python train.py --n_layer=9 --d_model=448 --n_experts=128 --d_expert=32 --router_score="softmax" --balance_loss=0.00681 --balance_bias=false --shared_expert_gate=true --vocab_size=47542 --tie_embeddings=true --beta2=0.99 --seq_len=1024 --train_tokens=367600000 --dataset="wikipedia_en"
Below are experts of layer 2 (counted from 0) of a mixture-of-experts language model. Rows are named up (a neuron's input weights, with its number) and show model dimensions 112-223. Each number is 128 + 24 x the weight over its row's rms, rounded and kept within 0 to 255. Numbers have three digits each.
Before each expert's rows: "mostly gets" lists some tokens that are sent to it at least half of the time. This comes from a sample of Wikipedia text that the model never trained on.

# expert 108
mostly gets: "017", "016", "018", "020", "012", "014"
up0:087109151158171111136083078145113110127130161093079125135152138137122135139111131145129147123087121104111123169129101134147099154148102134102118135112112103115162132116118131138151153115139171117134131154140141114135136127100153143136117128067121121149117051145142131122129086137129128102132099137114145096090088167089146110155141111149
up1:145170113105121116134116107141152076182131112157147105138079110165159113159121118105109124132138124099100125147095112151146122146152140159155134093123126165128129147160139144134136115115099120130133101108137144161118087134159086111158143112142107119154071069120162112127136115136156114102113150147125110122148081131155104163120134108142
up2:119114127146132163135133121114115132128118127136139110145197135181124118110104137134088140158129098113092122147165152123136119150158105088126142124157139178168135118089112070138077108136167112172122092144104110114145134194127112157163117136140155131149162112123156138144102066111193153159150140138112132171096124137097126146083110139133
up3:139152141095136149131120086125146114177120138119131109119123118131130101166103164138118138111139151109115114120192095153085150159133108194125106115112134079128162116114095097109152147129089118139128120071116147111089128137156159104130131115083093081095148095129111130159086137137110096173078129127092092152157114107162146131165109135112
up4:130187175161157126107112126092081150146121128145080129144120141119111149175121151132185112111139144146115121161111078123080170069140155148194120116130101107144169143078133117110180155118136153157099162186174163111131109133180156133142137160105160106120149139147100108149133114121152115145142102118132138120109063155107106151134129150113
up5:147112093121138136123102094109099105149083115130127120116130091134145096103146113137133102132167119075150150138189141125127117133172105121150087121121133183124121084121094137128152140146128096130148143109153103128093106143128093174149144108124152125073125150087158128092101130096124125094149167147121162130111101108136131118134144152127

# expert 2
mostly gets: "chester", "rac", "anc", "inc", "ont", "ren"
up0:165122160060134113149142148104144151109105162115119121101059108098147131198123126140117120133152124138092092113117149126148128101157100080101126154152092136184101139120145105128159133149145121138109137105087154119135126125140129150116119115139081102163123145135136110106159111171141139162124106132101144160102107125115165167132111101099
up1:138138133136113145150133137147118145120177125115132126132120136148109149117145153088129117147101158127100177098157117150124115184137092135096120116099117122149133145135136146100150121110132104140129137120143162132126144150115159129156124110122142124119109078073141183137107152127114126169129133151095136117122118139137096119129109116159
up2:121147153131090123102157149144130105126121167146118126149148149120090089132134126156113150100150105134167169161128136119089176144084125133175153142147095106165126110135104113122086108111118107095081169145130092140147134116114150122134108158142145137171102108142126122090130153136127136125115158127131162170128154064138112101113178120158
up3:172138173124124134132132105151118121106144128137139127116135113077122106120068131187068158127149107144147139091123139152119133104130173115193127142090128126126142134130116084119123147142119071144130147132142161159123114101137087133111130141102124106144114170120130184156096154121127095121155140071165123125163144087163112116109180154103
up4:126124126137130150149097110155136146136105092096121117126148139166146152119101147113120101146096127117096136170142094138135110142150119142124095127157129130127119112154120162140147158144164151154126131111171101141129132116123150144105136098101106096087130136126108184145100169144181142121116109145112100092098154116127150111146107114158
up5:121096111133142147167135152139143151137112121138121164126138143117152106142146155140127102134119135110157148140122150158106115126120117102121113084112130146088081133138154139149159088112081098098131069152122144140110106137105104122089089146170154107108119152156167116111170177153137146115092132141113119138119154095129133145117104117151

# expert 70
mostly gets: "°W", "°E", " there", " Italy", " in)", " east"
up0:170155137126128145106120106113135071150135110128101136127151096097114147129139101124142139087139085138097143125122105103154128087111137102104125138102114154161133130163128148134112113089121162145114172091097113125114128105111123101131090138119143110125097136082074099102125164122148139150119109135171173127110129154137139109123129120130
up1:117129135105170088081118105133105149123132145104115123119086131112125139130154119078157146130139152147126118122149141158113136140131113119122146119093140107146135127130131130130186095098125096112154154119143084128189143094120152115142138155143137131117116188117132148140177108093130129147095123122168143122154094133152104157128099144176
up2:128152158118131120125091116130140096154135091099139115152166131120153140111114176143127153134146151123139087138121159161126150143156130106128134125124154156141143085128111124118113114117099146178115115154141081153115112150130059161155113160114137130125110106111130102136120150134165140061120125136082117100122131102148141102107164053133
up3:127147112085144148099151140142164108150120164127102100114112131097131115093114171139153140083143110132119151119114107150172127117140161131130069131152108121120140124164118109130154112097126133129155178126153115125144149130118120127102112120096134135116137131095169125099073157129093131133131148124171113125113114157108137132123139132107
up4:114128100161116127133144144154160119172149108068132109137114139143164124188172135117103146132150162133145162171121114160112108134110128158112114131096132104102151120133120114126141113121107156097135121107138095116115119153139131204124090096173149120092144113112116142185166124174141097124093101116081103099175083118098153115134098134149
up5:139102114144125134144129106142116149159141127142112141120109161112143143108136113152111080132133152099162145109156087170115154136127107105117084124112149102138105156124124146110163142174114117142126130125122102166097071129104136129072116106162147082123146134109159109106107133137128092115151126099108127141153112145101117102122144109155

# expert 29
mostly gets: "25", " six", " five", "10", "20", " three"
up0:159138143194141153144165154118082076137174136163149123155126150133092143150147088145117156099155129078144151153158147082132116147077139159126144089151158094098182127113122130122144137138129134106129083182110118146130118147165112108113129148103138106107129153146140123075100108137140146122122117133115082124153132137114113120144159121114
up1:160128142159143135162226159143133131153135084136136130146138126092150144127101156145110122142136087132104115116085138120171141153099162141115125147138156110134127151131119135120109156139127150135136131100170113115136148095099116139150101164145141091125165146155103128113153146165108121105111140153098119137156157106149144137125191072114
up2:148109135153143133123143137154150119128137166145095118133131178155129101092152106098136143170109157130143123111153101115085122110161152146115164112157147102179121129135160143132128123093113121090170124102148159156146133077096179148123124135101161128116134149091139153143079133167126137156149096149101127119147158066115101152192181140133
up3:133127140135124138118116134136127143145128119121114094136105124123108085100115131077083101120190113114096135099139156098123084175136161131126124141124110126110147143114141092148114110081136135128148121129127110160119098127086139106089094116140119109108148150147104138103094136116104088131147157129115114035078115133121129146166164156129
up4:131116137161121186152132130147166135174130137134155128138110124152123128168090111144089094150144141108076124129150128072155102151110141178145121104140119114156144091094112102136117108115116134108128128152119118098166058143118103134099124126172140101102095161133166132131148133128142109130158131176110117121116138158142103128134149152127
up5:100080131150155083128135133147131141105136130132165146115144169098133139130102127052134152139152141107147139132114165133103105152098163113154087165101109153146106155158148133142103110107089150101164155127125140159123132124114130141144100136131102133131171103095127122123167179144128124129110088146075087126104111152136106142088161111137

# expert 60
mostly gets: " / (", "; ", " | - | -", " | ?", " | Apps | Goals", " | "
up0:142107165125138104096123136127193155120149124174142095132143110094149100093133102102118138175126156121157134115157096143161145129130113143134113151157104140089144138122113117106142129106136158086129128114118091146148154124111134129175135152138141159122133069131153128127160156086134136132130127151093091144118119113153118155151079109110
up1:179133128127144127117088103146118135119146106132167134087103123128128125152098101133081133105143124160128112120157134107136083104160126157132138121142129121138156200137155145091158121159110141123182134146101177127101162137156121120114147159138110128113142193131098112120128104141133083126145143156149153174136126120167154146191127111123
up2:153132129136120148092135118124169116132104108142157112143154129146163158139116131156095140122168109086093118133175098120158144142120146138166125088135123083127132115120154115129123133127082121154143136139097168079122103172128106107152148129155113126129103123143126129117123126137121122117156086129156084145120097115086113119152114131107
up3:131131138100174152146114133097156128127120151114084115085128183132151132117098138128139151103140145115129104108121117111090146103160095138084123094131137132151183157151142123132155075104124117092124151148143100163116157089155114100148119125110097151127146091089118111126104156129097108145128133134156144140139112138127137085125101142120
up4:126139085139096135122105110121114113165114125136121157065128186119136131145124126140104094128117129151139131170153101143103145144101174142140139117158143108177107112153107156145137118111124117139131157115147145130111128074106130120134163145185131106137145121103132127112080124100099161119083088141134114136121140133117152118066159129125
up5:166152139133124131147121116140163118152124129102141116093103147108129094100115100141120116150144126114136109146138155132134149078143094156120122129109170108158112139113138116134153093114068172157112189105129115136077153114139147070132166147127106080136148129132102115109075161086142134092132104128151092148133125118128111105191148108134

# expert 11
mostly gets: "25", "38", "35", "46", "27", "41"
up0:117093144136161098099113115138119109163145122146109114051154135108135122165125126091148128127155148137127161114176124132114128155171126137139145156096170105117115176134162192149134139117127135109106123160187120134134104088157155129151131146094112108117170109074160089117134081154089137119123132165145104128137122150125148108158141102118
up1:118149121112083149109112109114144138186149124102128132156183107141115136162153138111156135110121098148118086154144143144137135154140078158108128161131093149144161077134123119145129127154201129142136094145093117113151130132132097127135155107146113114132129147105150098139096131079159100146096133153119163129113113115119127137142112087122
up2:074125131147136086113109089116165130121138184097127164127067138107172142108132125124108133204126095168146141149108134122111102127151148140128133121136075142103101112108116165143153115139119102118121139170081144138108160143112079171185108087109142128117101082120176126129150117151094152097176178153182161133137138106131140136083137138125
up3:171149135186112159176138088177151132113128153140109105161109172108118101118115155138115157093132108162133080118168076116115170088123117150110138081143143141155148118111131161132134124084129153113152116113149163185116090137104119142095156130153115129164115125107107106140106144179099103102060137168131164102116106101149150129154151130096
up4:122136154086183189108149154149166111134124125130160099082161128147131139141131089130091110095135116072169121109189109103122144127105127164110110116142092130088131165096136107101122122135121124139115167150116100123199142100145116146117181108137164117103114134120116098133124094121146135143180118117101166104112105113131146131157138094148
up5:117110168133103132143096085143108100145133088138099137098088160181137157160056141130102122130126140168111131124152150143167207114165157165162159129145115129072142133130138156108156113117071145164121132124095129172130132153147120144182141149123138134096074134122109106145160103126162144140148115124142149071089100125159133156148115093115

# expert 3
mostly gets: "970", "990", "980", "001", "010", "940"
up0:130140164144155092103150130110158102152108116082175121137097142135155108135130115107084106140145162144149093121132096173138147070125126142108125103130080102137130115113110126098110107118127147088136086175127112160120134127108141152145119117120132101116078128094141109147144120141117128135118122159149135123155081129212121154137149177112
up1:130058101105164147141102163105150090175114161152119138165159135114124143122133118077140145111145112104144149102186141110136044170153136128109134120125136150114111128176099120088145135130154148079138088098152096118158122133157153133098153108115143099126141128123111105111139203140080111178129152130117120126103131157080103071158160163113
up2:117098181175106114159105050126111109123096156185123114163157122117137074163126090145128158103136101129128146131133101123129130148168170146143121087113166126137140082152090113115121097105101136108144185111055136154148127158139112166104129103109142147086120122139142117131081174127126136127076130137111149146162092155106181157198154173117
up3:135120144131135143147088113157097129137160138148135188124155142113143145114133114110143117134144150074140153105121138128123106114128138127105095100132128138102097127128186135120109146125136146146116175132134145134179102106107147111134112128130143155120132102121154150090150107090094095113124146141094125118107143134128162119124158110129
up4:144099144088132126093143124112135183123120127103164144117150139148101156140120174120126112169159163110132111069136104145154127143130168176155121105124142138101119136109136115152153111132140121158167127123149126154123118128137101124153117136135093110100161122120137164109130159121115140132132126148123137162125172115138171096104140112135
up5:169124161126100139120112157157129134111139105069130114161111130125095120134122169115130115110152111120124147130163100091124137192140090109153082153129096123125126071104184134132142169091147134115113125082099097091124107127101101107143162116131117113139118150125141132130142166119146148099133127130134124148163125131163157143162089139070

# expert 18
mostly gets: " | — |", " | - | -", "% | ", " | ?", " km |", " Chevrolet | "
up0:084110132135144160143114100110127129106121172088085123162156130118126099115115144121130054109143124150128135133122141155122117133090126171132155155089078098174120070154166123153139098118120115103102160104126118109142137128170088104166082075080125080142155165104122070126095118121103126136160108126104126144121183142128147143123184148153
up1:167086133129121107122128133118122142089134124129149140103108172122119128147125119162129157140142117170124115110160138135084154071113137120123122112111108110116095079098125112137101122126121147137154099098142143149117155091124135114109120122181116083186140163112100141113103109148119119143130122090132129153148133147125142131146141136128
up2:140101154144167147121128108103108100106144151096128146161140100135096136113141109096134122112116114125119108114119084119123124105126125107137136117147114135105107098133141103142128139093144103103124123129110134128116153100092129189132099157109127134155091115138148124084130162111087146160134171153123143104132083116118103117091080178143
up3:107112128136139167133136117097122123091154160117144126125156140138134127096090150118125114117140147108147123105176167103153140107107135135128142090151120093090140142174098165108112164170105148127149091073141132131159150147113133153164109095136157090158144145092116108132129127154143107134145102155137135143132105108173129146133124154155
up4:127129175130133084124146082156138138151138140097152145096145113101113126150091097128168117153137138128115147161144151137117121095122114122104109125119120100167125109111166106137147085108099116167154149070129155180103140125153127101103122107128100082129160158102099174119136117118112128104108107082120152165122138121144186114151108135168
up5:116179103155114148090085133101113099150140115157109146063089119128139119138120116137123154111144171097139110187188109116126150164107122131130133082175121093143116153096143119144126144099150158115146099175137156143089159114176107147111138137106115191134127140102111112121129092156134121094074111125116160141135109132144150146149159123101